From a checkpoint of a small mixture-of-experts model trained on Wikipedia: a sigmoid router.
Below are experts of layer 5 (counted from 0) of a mixture-of-experts language model. Rows are named router (the router's row for the expert), gate (a neuron's input weights, with its number), up (a neuron's input weights, with its number) and show model dimensions 0-255. Each number is 128 + 32 x the weight over its row's rms, rounded and kept within 0 to 255.
After each expert's rows: a language model's description of what the expert responds to. This comes from a sample of Wikipedia text that the model never trained on.

# expert 17
router [ 46 109  63 146  96 168 197 193  99  75  99 177 125 136 124 111 134 123 133 117 153  92  96 130  87 136 158 124 133 161 127  89 129 137  56 158  96  74 121 172 113 124 110 182  96 181  86 171  84 109 112 111 151 136 126 160 204 116  92 159 121  86  96  71 125 103 175  96 107 133 150 168  89 145  89  70 189 149 178 159  85 186  94 106 147 106 129 103 192 134  72  87  66  84 135 116  99 126 101 104 135 133 158 119 202 147 106 170 183 149 147 157 136 139 111 151 157 127 137 144 127 149  88 190 119 141 152 109 104 170 150 135 100 123 128 123 177  97 106 105 110 139 105  97 130 126 146  70  83  80  94 134 125 128  76 133 115 134 137 152  89 147 119 164 114 103  94  65 125 122  73 154  93 146 124 106 111 138 156 123 120 169 105 157  93 136 111 168 143  87 125 128  76 120 124 141 147  90 217 168 111 114 107  74 131 137 133 107 160 113 133  99  95 155  48 173 116 150 114  93  79  88 104  95 171  98 182 141 113  93 151  90 162  95 112 123 108 138 139 147 141 111 171 112 105  94 124 146  71 123 176 131  85 108 118 108]
gate9 [128 105 121 157 134 129 207 145 128 115  96 136 110 132  82 142 134 125 139 154 121 207  98  94  58 170 187 134 133 139  89  74  82 151 163 125  96  68 120 120 119 118 116  73 149 122 150 179 136 145 106 154  80 104 155 130 122 138  82 131  75 161 178 130  91 173 117 168  89 111 112  99  59 148 135 133 112  98 105 224 167 164 133 109 137 124 158  91 168 124  99 112 142 108 184 144 132 111 157 150  90 129 148 124 103 164 154 140 147 150  89 108 159  73 126 124 114 135 119  82 198 131 167 173 170 144 188 128 127 112 130  89  97 107 154 123  64 149 156  98 159 125 104 176 128 137 148 100 144 101 167  90 163 102 116 147 121  76 114 158 168 147 116 170 174 128 127 212 126 119  94 116 164 119 167 119 160 163 164 106 175 140 143 113 134 163  87 178 171 126 152  97 119 158 164 203 161 192 122 108 111 131 118 112 102 124 128 138 118  53  80 143 136 193 138 109 144 122 102 193  96 134 134 104 115  98 145  99 120  93 162 189 176 142 117 145 185 131 147 126  90 136 168 151  47  89  88  89 136 111 109 112 146 107  58 102]
up9 [139  24  85 160  89 180 143  83 126 109  93 126  91 189 154 136 187 189 101 151  94 120  81 150  99 100 167  91  96 126 118 135  80 130 113 181 139 147 110 121 170 121 106 155 198 144 162 150 111  67 124 142  93 153 130 119 111 147  82 122  77 170 136 199 115 152  85 134 110 145 147 127 123 129 136 156  85 136 117 137 124 163 136 135 149 135  83 132 142 116  66 128 141  78 118 111 149 182 138 167 174 128  98 171 112 192  72  98 170  97 121 125 134 110 166 107  78 180 142  76 154  89 155 150 137 178 164 114 103 121 127 147 139 136 175  84 146 135 162 137 120 142 138 157 103  87 193  81  89 148 124 132 187 131  73 127 153 113 125 126 120 143 147 147 185 119 144 149  65 132 109 104 175 186 191  70 126  91 131 125 107 123 120 132 149 122 159 198 142 175 123 115 121 169 128 157  83 153 153 202 133 166 169 111 182 169  93 184 137 103  98 175 201 170 132 125 157  98 114 111 116  83 184 108 120  67 141 126  86 103  85 126 156 140 119 131 133 176 125 133 110 113 136 136 121 115 109  97 133  79 151 103 156  76 141 168]
Table numbers, misc

# expert 16
router [ 42 113  70 141  92 165 197 189  98  71  99 173 131 132 124 105 139 132 122 108 158  93 101 130  82 127 170 117 135 171 129  90 136 130  55 156  91  68 115 178 110 125 108 183 105 184 100 176  80 118 105 116 145 137 130 173 196 115  97 160 119  95  98  68 125 110 177  88 103 137 131 159  86 148  89  74 192 149 172 145  84 183  90 102 150 105 116 104 175 138  73 100  74  85 138 115 112 130 107 101 135 135 154 120 181 158  98 174 184 140 150 153 136 134 112 149 162 131 140 141 122 148  93 194 124 138 144  98 105 176 156 137 101 115 125 118 174  98 120 107 116 142  98 100 127 125 150  72  80  81  93 129 123 128  73 131 121 133 132 151  89 142 127 165 110 101 104  60 124 138  68 138  92 149 123 110 110 129 141 123 125 175 103 160  94 144 109 173 135  87 121 126  75 125 120 140 156  91 226 166 106 106 111  74 138 131 139 112 160 111 130  97 104 153  51 179 121 155 125  85  80  83 105  97 181  99 177 140 120  89 154  95 165  86 105 118  97 138 147 146 144 129 173 114  99  93 125 146  75 115 184 135  97 121 112 112]
gate0 [ 90 170 126 145 120 118 156 137 102 136 151 134  96 123 167 152 165 120 129 102 150  85 182 135 115 158  93  97  98 210 140 145  85  68  79 129 217 163  99 165 103 116 126 122  95 121 162 105 146 180 114 138 152 119 127 143 161 106 178  63 177 138  79 152 133  99 185  79 123 116 133 102 105 148 181 128 203  95 103 162 135 165  89  80 133 138 121 122 163 203 137 124  95 131 139 105  96 138 118 114 144 125 126 104 201 156  96 205 140 139 139  81 148  97 172 104 102 134 102 194 106 148 109 103 177 122 124  95 119 135 155 102  89 224 148 127  98 138 138 135 154  29 112  91  48 110 138 100 114  79  93 122 109 156 141 132 127 112 128 113 150 189 150 133 130 110 144 107 157 112  94 140 138 154 105  95 149 130  70 108  82 118  84  99 187 123 118 140 108 119  87 170 139 154 148 149 185 114 149 112  86  81 134 113 133 109 185  94 123 172 164 126 124 102 179  91 110 132 197 136 114 130 145 112 145 135 192 132 120 162  93 184 166 111 150 118 139 132 162 180  94 124 108  94 105  64 134 122 153 113 119 163 109 198 139 125]
up0 [116 155 116 166 189 110 139 153 131 126 115 174 144 160 134 178 179  77 127  86 162 105 121 139 130 195 164  87 153 149 110 155 121  85 137 134 112 137  94 147 181 139 152 137  74 149 138  70 120 113 109 162 139 114 121 106 153 156  88  47  81 117 131 170 156 160 163 113 122 104 125 172 109 167 150 146 126  95 103  99 147  98 152 155 156 131 160  88 132 107 141  92 116 148  83 145 132  94 132 129 130  96  70 122 169 131  98 159 127  85 102  45 132  90 148 118 194 120 162 142 169 150 172 174 145 132 124 197 149  66 176 168 102 158 139  79 163 145 137 116  94 162 112 179 164 114 167 142 123  74 125 147 142 138  60 126  71 173 120 191 114 136 145 134  67 109 113 135 200  99  80 120 121  83 162 111 120  90  75 161 165 145  98 115 127 149  89  55 126 105  64 134 120  87 130 184 103 162  59 158  68 105 126 174 117  79 160  66 115  99 116  99 137 130 143 118 104 134 132 137 120 157 175 185  65 117 128 172 175 112 113 120 112  97 129 145 168 121 116 134 108 119  84  79 121  90  65 121 111 116  88  98 131  79 117 126]
Sentence-initial and table tokens

# expert 14
router [131  86 145 103  89 121 158 125 113 106  93 162 127 120 136 135 163  90 120 194  95  69 137 167  97 109 148 101 139 145 116 102 130 125  92 169  88  92 104 160 135  99 107 162 134 111 140 161 113 184  82 132 140  82 140 165  96 121  94 180 137 101 155 126 123 116 211 136 100 110 128 182  73 158 113  97 217 172 108 135  52 137 127 140 130 136  84 152 191 167 110  85  82  24 154 150 140 142 149  78 164 132 134  73 144 133  81 155 164  63 128 200 193 156 117 144 128 144 114  98  98 145 164 167 155 132 137 104 129 183 158 110 165 160 117  62 114 146 141  84 123 167  93 145 166 142  94 126 148 115  73 150 114  89 114 137 132 129 134 133  65 102  67 109  85 116 152  80 124  98 113 130 107 124 143  97 143 167 167  74  99 145 127 154 111 182 155 110 152 139 110 130 131 162 148 116 145 124 196 180 116 108 104 126  81 102 158 141 140 124 167 111  71 169 150  86 130 167 100 141 120 142 121  81 109 128 160 107 161 130 117  77 170 118 117  91  94 198 156 111  93 127 128 114  36 117 150 160 173 159 117 108 127 149  76 106]
gate0 [120 153  87  86 115 190 191 191 162 136 128 139 153 119 127 120  80  99  92 153 114  85  99 147 187 113  74 107 147 103 116 166 135 140 135 179 151 139 121  99 124 170 158 112 151 169 155 202 140 195  97 119  95 136 115 157 117 123  84 135  72 180 156 107 169 121 122 137 174  86 105  60  97  95 123 166 180 108 120  96 154 132 139  84  51 153 163  97 116  91  75 147  80 196 190 102 114  77 177 186 145 130 159 101  73 130 125 150 125 148 132 169 133 172 101 177  76 138 112 141 111 126 122 182 192 133 151 153 104 134 123 107 111 138 127 103 128 206 158 165 146 135 132 225 166  93 122 151 101 123 137 147  73 116 129 160 108 115 165 131 104  92 141 112 140 140 102 105 159  91 165 105 128 152 142 154 133  89 134 111 103 170 113 112 159 174 144 124 172 128 156 172 149 132 113 171 124  79 156 126 162 171 160 199 136 101  78 100  85 117 163 152 183 112 148  84 114 136 137 108  99 159 133  64 122  82 134 140  75 140 126 150 147 132 170 146 130 110 151  77  97 148 119 150 117  80 159 164 105 129 103  70 128  74 105 148]
up0 [132  95 129 201  75 113 145 126 159 132 146 137 128 142 127 139  55 124 202 108 141  84 159 115 111 156  37 132 148 131 138  97  81  97 108 134 152 155 118 120 141 168 125  97 156 145 122 136 102 130  87 152 138 198 141 101 154 135 159 118 140  73 121 146 111 122 186 128 140 137  95 146 183 123  75 102  78 157  97 162 121 118 133 115 138 111 113  74 154  97 160 117 148 184 174 105 119  79 112 142 209  84 136 179 180 137  43 147 150 129 141 135 155 139  87 154 115 136 128 153 144 162 172 129 150 171 161 120 135 162  70 123 105 149 155 132  87 168 107 162 138 106 133  56 147  96 191 104 123 157 162 143  72 124 144 136 134 141 183  98 121 172  95 110 126 112 120 121 129 162 161 155 148 147 144  74 155 122  72  99 148 157 116 161  64  77 158 155 127  98 103 155 142 133 158 193  74 110 111 105 142 107 143 107  93 110 120 177 116 131 118 112 117 113 150 191 139 128 153 127 146  79 123 187 135 144 114 100  70  85 109 148 134 101  30 179 125 171 167 110 136 162 155 124 145 140 158  98 201 191 157 105  40 111 147 108]
Word-initial fragments, decimal points

# expert 61
router [ 82 115  75 120 111 173 183 191 136  47  89 182 106 155 124 134  99 108 217 105 147 120 143 127  64  93 177 122 125 149 134 106 155 116  98 148 148  75 174 154 133 123 143 127  80 155 118 157 108 150 125 161 135 118 144 137 165 125 157 197 123  96 106 153 139 156  96  96  96 117 111  87 126 102 100  78 151 128 108 135 131 109  98 150 161 180 153  85 216 155 121 153  84 108 137 149  48 112  73  95 112 175 183 108 145 159 126 157 146 110 146 185 171 168  86 112 134 127 144 106 164 147 116 142  91 139 146  81 154 157 181  75 114 163 112  97 140 134 174  79 132 181  94 168 123 101 181  89 125 123 164 193 147  99 115 116 113 136 136 102 174 141 109 125  90 149  95 114  54 109  99 160 131 147 129 173  49 136  50 107  90 183 172 146 139 141 123 109 156 143 150 133 101 101 146  76 151 152 162 167 128 155 111 126 158 191 172  86 114  97 118 121 142 116 111 149  87 152 140 111 106 117 164 130 127 131 130 164 112  63 101  82 109  89 173 113 128 171 108 166  94 108 160 103  98 116 123 111 120 116 168 124 117 184 156 185]
gate0 [ 82  81 121  92  82  88 149 125 119  89 123 169 127  52 121 155  67 118  73 191 117 148 164  92 142 138 161 108 160 117 129 150  92 121 105 132 161  92  93 108 119  91 123 139 120 105 107 182  88 128 120  97 121 128 119 120 168 109  81 133 121  94 144 133 135 167  55 170  79 130 140  96 118  67 185 146 140  91 124 178  85  84 181 135 135 168 142 147 164 141 104 150  88  93 146 135 108 147 119 150 105 121 106 134 182 149  77 146 125 120 184  87 103 184 125  67 162 180 174  99 131 110 133 129 179  40 107 142  71 124 117 160 116 101 144 116 163 191  83 140 142 153 133 179 179 115 155 126 130 114 159 133 169 114 191 168 141 155  87  92 106 132  67 166 101 149 145 139  99 183 105 154 120 122  93 129 160 149 139 155 148 158 195 138  69 115 105 108 213 136 177 105 121 117 124 126 165  95 149 102 127 137 117  87 119 136 135 170 121 116  95 186 122  81 141 122  95 146 130  98 146  83 132  70 110 134  92 126 167 141 133  96 158 171  87  88 120 112 134 131  62 112 125 141 163 156 189  41 135 127  83  82  89 161 131 145]
up0 [139 115 151 117  65  94  55 188 148 140 164 143 143  71 120  92 188 194 140 138 122 140 181 173 102 140 111 116 123 129 131 154 183 154 175 131  75  97 145 229 182 165 162  89 136 149 151 102 128 141 138 168 170 178 127 152 147 139 153 122 149 131 142  97 172 131 152 119 163 141 103 154  91 130 100 134 185  58 114 132 151  98  88  90  87 140 167 130 129  70 105 171 121 104 103 127 163 162 105 176 120 115 133 114 133  97 150 100 169 164 129  76 103 137  85 112  85 156  76 110 134 138 173 169  72 100 143 147 114 146 169 134 148 152 121 120 138 103 109 113 131 165 155 141 144 230 174 103 143 138 115 154 131  94 103 106  78 190 128  91  88 152  94 128 111 102  76 148  58 119 132 130  94 166  77 133 127 106 178 120 123  94 127 127 141 178 109 152 107 116  59 156 115 175 128 137 105  92 117 128  75 126 150 134 138  68 138 127 135  41 216 141 165 155 123 111 105 109 107 102  87 114  89 103 116 146 174 102 121 172 155 113  93  89 142 143 117 100 146 172 168 137 187 119  90 128 153 173 148  90 125 149 147 109 118 173]
List bullets and line starts

# expert 19
router [ 40 106  65 144  87 166 202 196  97  71  98 174 135 134 125 107 146 132 135 114 173  94  92 134  89 121 166 121 130 164 127  92 132 135  59 157 102  65 117 167 126 127 109 184 101 183  87 173  81 108 101 123 150 140 129 164 178 116  92 160 110  86 113  60 129 106 176  87 108 128 139 161  89 148  91  78 196 153 182 153  84 177  92  95 144 106 116 113 178 144  73  92  72  86 136 114 111 129 106 100 143 132 160 121 190 158 101 168 182 141 149 160 134 130 118 151 157 135 142 145 119 152  93 196 117 147 145  97 107 172 153 139  99 117 129 126 162  99 114 107 105 146  89 102 133 124 148  72  75  82  92 136 121 126  80 127 129 136 126 158  95 155 123 172 106 101  98  60 121 123  68 138  80 140 120 100 105 141 134 122 117 167  97 159  91 134 111 175 140  87 126 129  79 127 125 137 142  98 221 165 110 109 117  72 134 137 143 113 156 120 133  92  99 155  62 171 112 156 121  93  80  92 109  98 169 104 176 133 120  96 153  89 164  92 113 126  99 134 143 148 145 117 176 113 103  90 126 144  61 120 179 145  95 120 107 112]
gate0 [ 97 120 172 107  98 145 129 138 105 102  99 183 168 109 141 168 138 105  69 152 143 145  92 178 166 149 146 111 123 206 110 132  95 101 119  93 131 163 173 117 165 166 169 117 125 147 138 163  92 198 109 142 150 105 133 194 104 158 173 125  92 130 159 100  62 164 134 155 109 157  97 129 153 143  75 119 145 110 127 122 116 136 117 130 164 186 154  55 183  86  87 117  67  98 127 177 148 167 117 151 173  73  97  76 123  69  72 115 111  64 102 152 116 118 127 126  98 169 151 130 158 116 149 161 105 163  76 131 142 118 135 119  83 119  81 127 184 101 131 150 178 127 125 138 119 146 125 114  79  53 136  93  91 105 140 142  94  84 111 171 170 162 187 171 123 125  98 123 125 150 102 137 149 152 155 164 118 135 120 103 119 127 154 134  96 185 164 128  95 179 203 128 118  89 177 106  73 120 126 166 133 105 163 128  83 172 201 126  71 107 111 174 144 151 154 103  47 121 116 141  93 104 168  87 159 123  82  88 146 145  94 129 139 103 147 149 143 103 107 125 100 139 152 113 103  74 194 136  88 164 111  99 100 159 152  75]
up0 [157 105 147 142 135 167 150 111 142 108 175 135 121 153  60  96 163 156  55 179 117 143  93  47 124 162 140  99 145  95 129  81 117 117 132  53 109  76 123 123  89 130 141  76 146 139 155 117 115 103 138 117  94 112 182 131 109 140 164  91 188 201  97 124 115 105 111 144 146  96 122 167 173  84  87 129 163  87 136 102 157 114 138 117 173 148  88 100 212 164 142 164 132 100 117 126 145  84 148 150  91  68 128 114 130  37 122 114 151 122 101  93 110 114 132 167 121 149 148 100 171  83 120 140  73 101 108  37 144 147 178  96 146  95 136  98 133 108 114 180 145 141 135 115 127 118 204 132 102 145 143 120 114 176 132 109 142 111 179  87 112 167 138 110 124 157  86  89  67 116 146 115 165 152  92  94 147  95 156 131 199 117 142 139 163  97  96  59  99 153  85 138  95 120 118 203 118 116 138 101 168 110 109 165 137 141 110 151 101  98 149 119 146  84 101  58 165 109 159  84 122 144 157 121 176 103  89 119  51 164  67 101 160 158  99 145 143 162  90 105 144 187 133 137 116 100  96 115 163 161 148 152 129 111 105  90]
Sentence ends and road numbers

# expert 24
router [ 76  45  98 170 134 191 149 154 113 108  99 151 137 178 110  57 142 149 161 154 193 141 133 154 132 140 133 122 143 121 172  81 123 129  93 116 124 101 177 150 112 123 100 179 109 204 169 137 146 133  74 133 121 170 123 114  88 105 129 101 182  90 108 121 110 109 140 114 143  79 184 143 161 203 109 124 167  89  87 162 135 138 100 171 133 125 116 172 176 156  91 172  73 119 141 160 140 120  95  79 115 149 194 162 120 106  99 144 137 144 147 178 148  93 159 143 145 150 126 105 125 107 162 135 116 160 143 154 144 160 114 196 139 100  78  61 123  32 155  71 116 124 142 173 113 110 101  98 125 112 123 112 138 108 131 133 104 158 102 187  93 121 151 139  91 157 122 131 110  64  99 125  82 142 139 137  95 121 153  91  99 104  85  99 107 156 148 117 125 137 185 134 116 102 107 118 199 149 166 118 137 169 129 116 108 167  90  96 147 134  51 118 133 161 109 126 119 167 141 162 116 150 118 138 185  97 173 165  98 132 184  62 165 151 102 100 158 190 140 180  75 147 147 146 107  96 174 182 101 100 129 100  93 116  54 130]
gate0 [108 149 110 137 107 146  83 102  98 130  80  70 143 149  95 156 190 168  75 151 130 155 135  73 156 119  86 137 152 145 102 103 119 186  75 137 114 122 159 177  65 143 174 137 135 208 166 138 111 152 200  99 116 110 133 179 136 132 202 190 134 119  68 124 144 145  81 142 114 117 219 114 129 123 163 132 156 150 147 104 122 159 118 103 168 110 100 128 139 108 121 134 130 120 153 147 124 116 173  98 199  74  84 118 162 129 130 106 102 113 184  99 110 148 110 134 158 164 183 166 133 137 160 104 177  99 112 113 146 174 142 180 107 122 108  92 145 125 107 137 114 102 160 112  87 119 204 146 158  89  92 152 131 151 164 109 107 143 124 101 108 157 117 115 149  58 101 148 108 132 145 136 109 146 175  97 120 139 129  76 104  95  93 135  89 143 145  64 169 145 125 139 137  95 148 119 121 154  94 130 141  68 162 158 110 165 123 149  86  51 127 169 177 229 156 105 102 170 166 119 126 140 102 170 148 124 169 164 134 124 137 118 107 147 146 148 109  79  97  87  64 103 174 175 159 157 140 111 178  74 203 125 121 115  97  95]
up0 [103 152 212  99 129 123 128 118 145 127  94 114  77  85 199  82 152  74 158 177 120 161 142 170 109 157 150 124 122  96 101 155 147 128 115 174 159 177  79 110 137 146 140 171 129 157  72 100 119 184  72  85 152 128 133 173 150 111 113 134 118 180 132 159 187 129 169  89 124 123  87 112 126 128 148 150 123  84 157 162 100 118 170  94 100 155 184 192 142 106 102 105 133 124 146  89 149 101 133 106 108 110 107 141 155 136 152 138 138  96  78 150 179  75 101  80 157  46  89 140 113 101 124 172  78 117 110 203 141 102  97 104 169 175 167 184 100 116 122 129 137  98  79 162 173 136 137  72 169 141 146  84 120  84 130 146 133 141 127  49 151 132 119 119  87 158 135 144 105 158  99  87  74 117 135 100 122 184 141 126 138 109 140 128 156 166 123 149  85 179  96  96 156 168  73 133 125 143 136  81 111 119 144 121 155 105 132 167 184 184 150  86  86 156 155 192 120 170 129  82 104  64 131 123 147 108 104 119 118 114 165 148  90 104 103 106 177  93  71 146 133  97 108 128  99  95 156 136 173 106 104 111 129 195  68  84]
French names and places

# expert 6
router [111  86 122  79 156 113 185 168  52  84  97 203 155 151 130 102 127  96 159 139 146 140 120  97 138 138 147 108 124 170 120 136 124 164 101 181  98  89  97 146 161 112 168 200 131 164  92 118  84 119 125  60 135 103 108 153 165 123 164 156 141  80 126 127 149 104 167 136 157 100 149 123 129  89 123 127 160 131  95 110 112 151  63 124 107 137 134  79 202 108 154 105  65 111 133  82 117  59 150 110 158 123 160 141 130 151 139 149 148 144 133 154  84 139 132 193 174 116  78  72 104 120 141 141  95  88 147 103  83 142 145  62  86  99 103  95 107  93 126  73 107 157 127 127 106  92 109  92 138  69  71 157  82 121 136 143 177 131 152 157 122 143 165 192 115 107 107 149  91 136  75 117 130 111 169 100 120 140 162  99 180 158 132 119 103 159 164 176 142 132 135 109  64  85 125  63 126 132  95 131  46  45 112  80 118 193 111  82 185 104 105  99  82 150 146 147 123  85 151  70 129  98 134 131 137 126  88 100 119  93 192 106 173 154 100 183 127 141 136 120 131 125 124 138 113  86 141 135  54 127 158 116 142  92 100 132]
gate0 [ 53 126 128  93  97  84  78  76 102 111 118  64 118 128 196 116 166  95 102 116 160 131 147 154 107 122 136  42 209 103 115 136 144 136 140  99 126 129 134  94  88 186 148 100  95 151 151 165 160 119 101 164 100 134  98 158 149 147 147 172 144 102  93  83 115 155  86 105  94 146 148  88 127 120 155 112 145 146 112 147 132 161  92  99 127  81 147 147 139 146 123 179 102 179  87 100  88 185 134 105  93 120 161 108 116 115 143 140 118  92 134 150 152 161 119 130 115 132 182 159 108 146 110 139  93 151 115 159 119  66  44 230 123 120 115 122 109 146 121 188 138  92 167 131 139 194 140 116 156 178 153  95 193 107 104 101 149 133 126 111 164 103  91 116 163  87 109  88 168  90 124 147  48 117  77 129 112 129 182 150 122 103 154 114 119 144  38 125 166 124  93 117 129 136 144 116  99 133 159  62 131 102 124  88  97 141 113 166  92 172 100 190 177 119 165  95 177 151 181 215 120 121 107 135 154 129 123 138  57 192 145 123 177 126 156 131 103 103 141 137 120 101 101 122 149 142 126 129 131 177 124 191 140 170 118 127]
up0 [159 152 133  52  74 137 126 102 121 120 112  82 135 128 128 158 150 106 106 102 115 133 143 141  70 138 161  73 152 133 115 195 132  94 106 117  85  90 219 116 128 205 127 147  96 160 121 150 122 100  64 139  68 147 106 128 124  99 106 166 123 140  97  98 151 168 143 142 110  21 160  61 154 121 152 122 145  96 121 158  76  89 134 156  80 113 148 131 154 124 159 114  90 148  80 110 116  97 147 106 101  87 138 135 169 146 175 141 124  63 125 160 116 116  72 178 134 126 153 101 123 102 103 141 146 139 114 159  78 139 105 157 116 106  31 156 128 102 135 132  93 116 140 106  94 101 120 132 193 127 115 119  94  99 201 116 154 163 170 105 119 136 134  83 112 115 138  94 142  90  75 113  68 135 104 151  86 168 148 131  93 155 126  89  74 175 104 118 156 124 127 101  40 131 157 132  57  61 106  96 131 123 137 165 121 126 130 121 117  88 134 154 141 134 169 119 153  89 170 115 120 142 101 134 114 108  98 150  82 179 161 127 148 156 129 143 103 103 107 115 161 175  94 192 170 186 113  66  83 139 143 171 177 144  70 138]
Article title openings

# expert 3
router [ 86 115  76  98  63 152 185 151  99  69  87 179 160 154  92 103 148 134 135  75 134 148 110 144 137 133 150 184 181 162 122 113 120 108 104 192 112  58 120 130 118 135 112 140 114 142  75 184  90  93 145 109 150 130 119 121 125 130 138 177 110  67  96 110 153 126 159 108 106  71 119 115 109 110  66 119 173 103 125 177  68 160  73 112 136 158 147 157 180 141 141 138  58  93 146 111  90  94 120 119  72  87 151  74 136 146  94 158 159 129 153 130 142  61 205 171 151 117 131 112 112 118 142 142 120  75  70 113 121 133 137 127  80 184 114 119 123 100 119 121  89 121 160  95 138 143  83  97  97 104 127  76  98  91 123 146 111 155 141 166 148 151 147 170  62 154  89 176 155 136 123 143 135 161 171  92 110 104 104 145 125 169  75 129 111 168 193 203 166 127 152 134  71 113 112 128 146 135 122 142 127 130 167  81  75 149 187 158 180 128 124 145 114 132 100 148 131 169 134 105  51 137 113 104 170  89 163 159 108 105 226  83 146 133  68 121 110 151 113 153 121 129 106 184 125 104 142 170 104 155 146 155 119 118 102 121]
gate0 [103 136  54 130 173  91 153 144 184 121 166 169 126 170 115 103 174 111 162 116  43 147 128 122 108 119 125 103 160  71 117 134 145 103 157 168 133 131  92 104 135 114  80 123 129 158 138 109  79 102  83  81 141  87 220 196  50 160  73 101 107 186 104 154 126 178  88  97 104 119 115 166  81  80 131  85 152 147  93 127 142  86 125  87 156 133  66  96 146 154  92 169 136 118  92 109 111  78 120 119 178 158 138 127 123 106 106 118 118 127 159 148  95 124 123  96 143  88 138 103 149 187 103 172 164  68  63 142 134  68 142 132 144 114 172  77 135 178 154 118 117 120  91 157  92 136 123 120 121 156 126 165  96 168  52 117 180  99 142 140  83 113 112 213 133  66 122 143 122  85 191 160  89 114 150 139 150 100 107 129 108 121 153  86 140 102  72 101 135 159 126 165 100 167 145 118 124 181 138 113 164 145 165 160  91 121 161 146 118 142 105 115  98  79 118 124 151 151 164 127 122 180 127 105 120 107 167 100 118 104 126  82 138 107 119  98 125 112 211  95 155 145 118 160 135  71 143 171 130  91 127  97 174 158 129  79]
up0 [115 133 142 167  78 173 126 157 182 144  58 134 132 148 192 132 113 171 121  76 173 169  97 164 133 125 160 182 131 165 116  89 107 153 134 102 121 129 145  92 148 123 141 102 153 151 140  72 115 157 126 163 113 162 131  83  82  82 188 116 135  85 127 109 105 107 158  98 140 103 147 147 160 149 149 141  83 153 106 112 113 138 116 105 147  76 127 117 113 113 132  51 158 125 185 155  89 152 129 151  23  81 120 189 161 146 125 197 205 162  93 165 134 102 108 141 143 158 113 126 120 109 110 102 138 118 122 132 127 118 122 139 108 131 140 183 187 138 159 167 136 129  95 154 173 138 167 138  78 126 112 128 140  98 161 110 123 165 138 134 115 119 150 106 125 206 145 121 108 136  75 103  73 143  75 155 128 140 197  76 115  64 147 147 149 175 122 121  73 102 124 137 165  74 107 164 110  97 133 145  31 103 154 167 124 117 101 180 136 133  95 119 141  88 163 117 177 143 112 144 168 144 128 223 187 115 129 163 147 159 147  92 147 142 116  46 139 177 118  92 178 133 100 136 143 187 126 100 101 120 150 150 113  78 154 145]
Place and institution names

# expert 2
router [ 64 101  86 123  88 162 200 162 106  95  97 172  98 100 106 105 103 114 129  90 116 113 117  68  96 139 164 170 180 163  97 133 136  69 107 150 114  82  92 132 142 123 130 142 102 180 105 160  72 176 124 126 146 142 145 121 114 114  97 146 142 108 116 100 156  98 161 114  81 116 110  79 105 178  93 132 128 139 163 145  88 221  96 150 134  95 111 111 172 169 126 133  39  82 168 110  84 139 123 103 104  86 179  72  91 160  94 129 149 108 150 159 133 125 164 121 169 104 148 118 134 171 122 137  68 144  77  88 105 110 145 190 125 108 112 111 127  61 147  57 133 112 111  90 109 133  93  95 120 141  79 138 137 101 134 168  89 150 183 135 148 178 121 158  97 145 132 116 129 133  62 133 110 106 138 167 132 163 143 156 186 145 143 159 133 146 163 200 151  95 195 104 107 128  95 144 159 121 142 187  72 109 113  97  87 102 139 105 163 161 135 131 114 172 136 168 112 141 110 136  23 119 130 119 162 122 126 137 139  99 174 105 177 104 141 143 162 125 155 185 173 130 181 156 110  85 174 163  93  66 143 116 108 132 140 138]
gate0 [105  49 134  96 138  52 170  22  61 161 140  93 189 176 218 134  80 119  87 118 141 133 119 102 113 167 131 132 112  96 122 156 194 152 186 167 164 129 116 101 108 126  85 111  83 162 173 123 115 197  46 179 104 106  77 103 122  96 118 139 176 124  99  81 112  90 141 142 197 152  97 102 138 143 111 158 118 156 160  73 116 123  97 131  98 104 113 175 104 130 177 103 113 111 110 118 122 117 130 121 145 136 104 106 118 152 131 127 103 118  76 157  91 159 141  99  98 117 151 131 148 156 143 138 167 138 114  72 119 105 152 136 152 180  75 101 181 178 163 167 116 169  95 123 170 160  90  64 106 135  93 140 174  95 163 150 145  98 130 169  96 116 120 124 179  85 131 114  84 131 104 160 129  93  80 130  99 114 165  94 154 110 188 104 132 117 106 157 124  97 109 130 140 146 126 103 198 158 147 147 130 148 139 128 119 108 140 105 135 161 105 212 195 119 113 155 124  97 109 139 152 115 127  96  95 147 101 106 121 109  80 101 158 129 114 112 116 148 109 146 168  66 123 115 146 128 192 122 175 171 143 116 140 138 198 159]
up0 [105  78 140 118 130 108  66  98 162 178 159 108  96 138 148 100 151 110 107  97 150 188  70 137 126 103 195 120  94 145 116  92 198 145 122 155 115 164  85 134 145 119  76 126  90 132  49 158 136 127 159 104 152 119 129  75 166  53 125  92 133 153 100 126 210 138 125  98 134 140 155  70  91 109 120 134 128 211 186 132 142 101 167 134 147 161 120 163 154 108 140 192 109 109 139 120 204 136 108  89 136 132  82 106 155 151 117 152 101 109  85 185  64 155 114 178  81 140  99  94 166  65 202 154 145 164 150 122 128 104 146 128 104 144  93 192 170 143 118 188  71 143 106 168 141 112 102 161  85 161 149 174 124 118 138  97 179 122 173 111 175 117 146 116  90 141 119 104 158 128  82 148 103 110 129 166  99 101 159  86 102 123 166 121 121 120 135 125 103 131 136 127  84 128 143 105 140 148  92 132 143  95 125  92 166 109 162 129 159 155 120 160  97 112  66 169 105 100 140 142 156 124 153 131 157 132 137 107 116 136  86  80 168  65  89 134 129 116 172 183 158  69 164  95 137 154 105 189 138 135  39 118  83 114 120 115]
Personal name pieces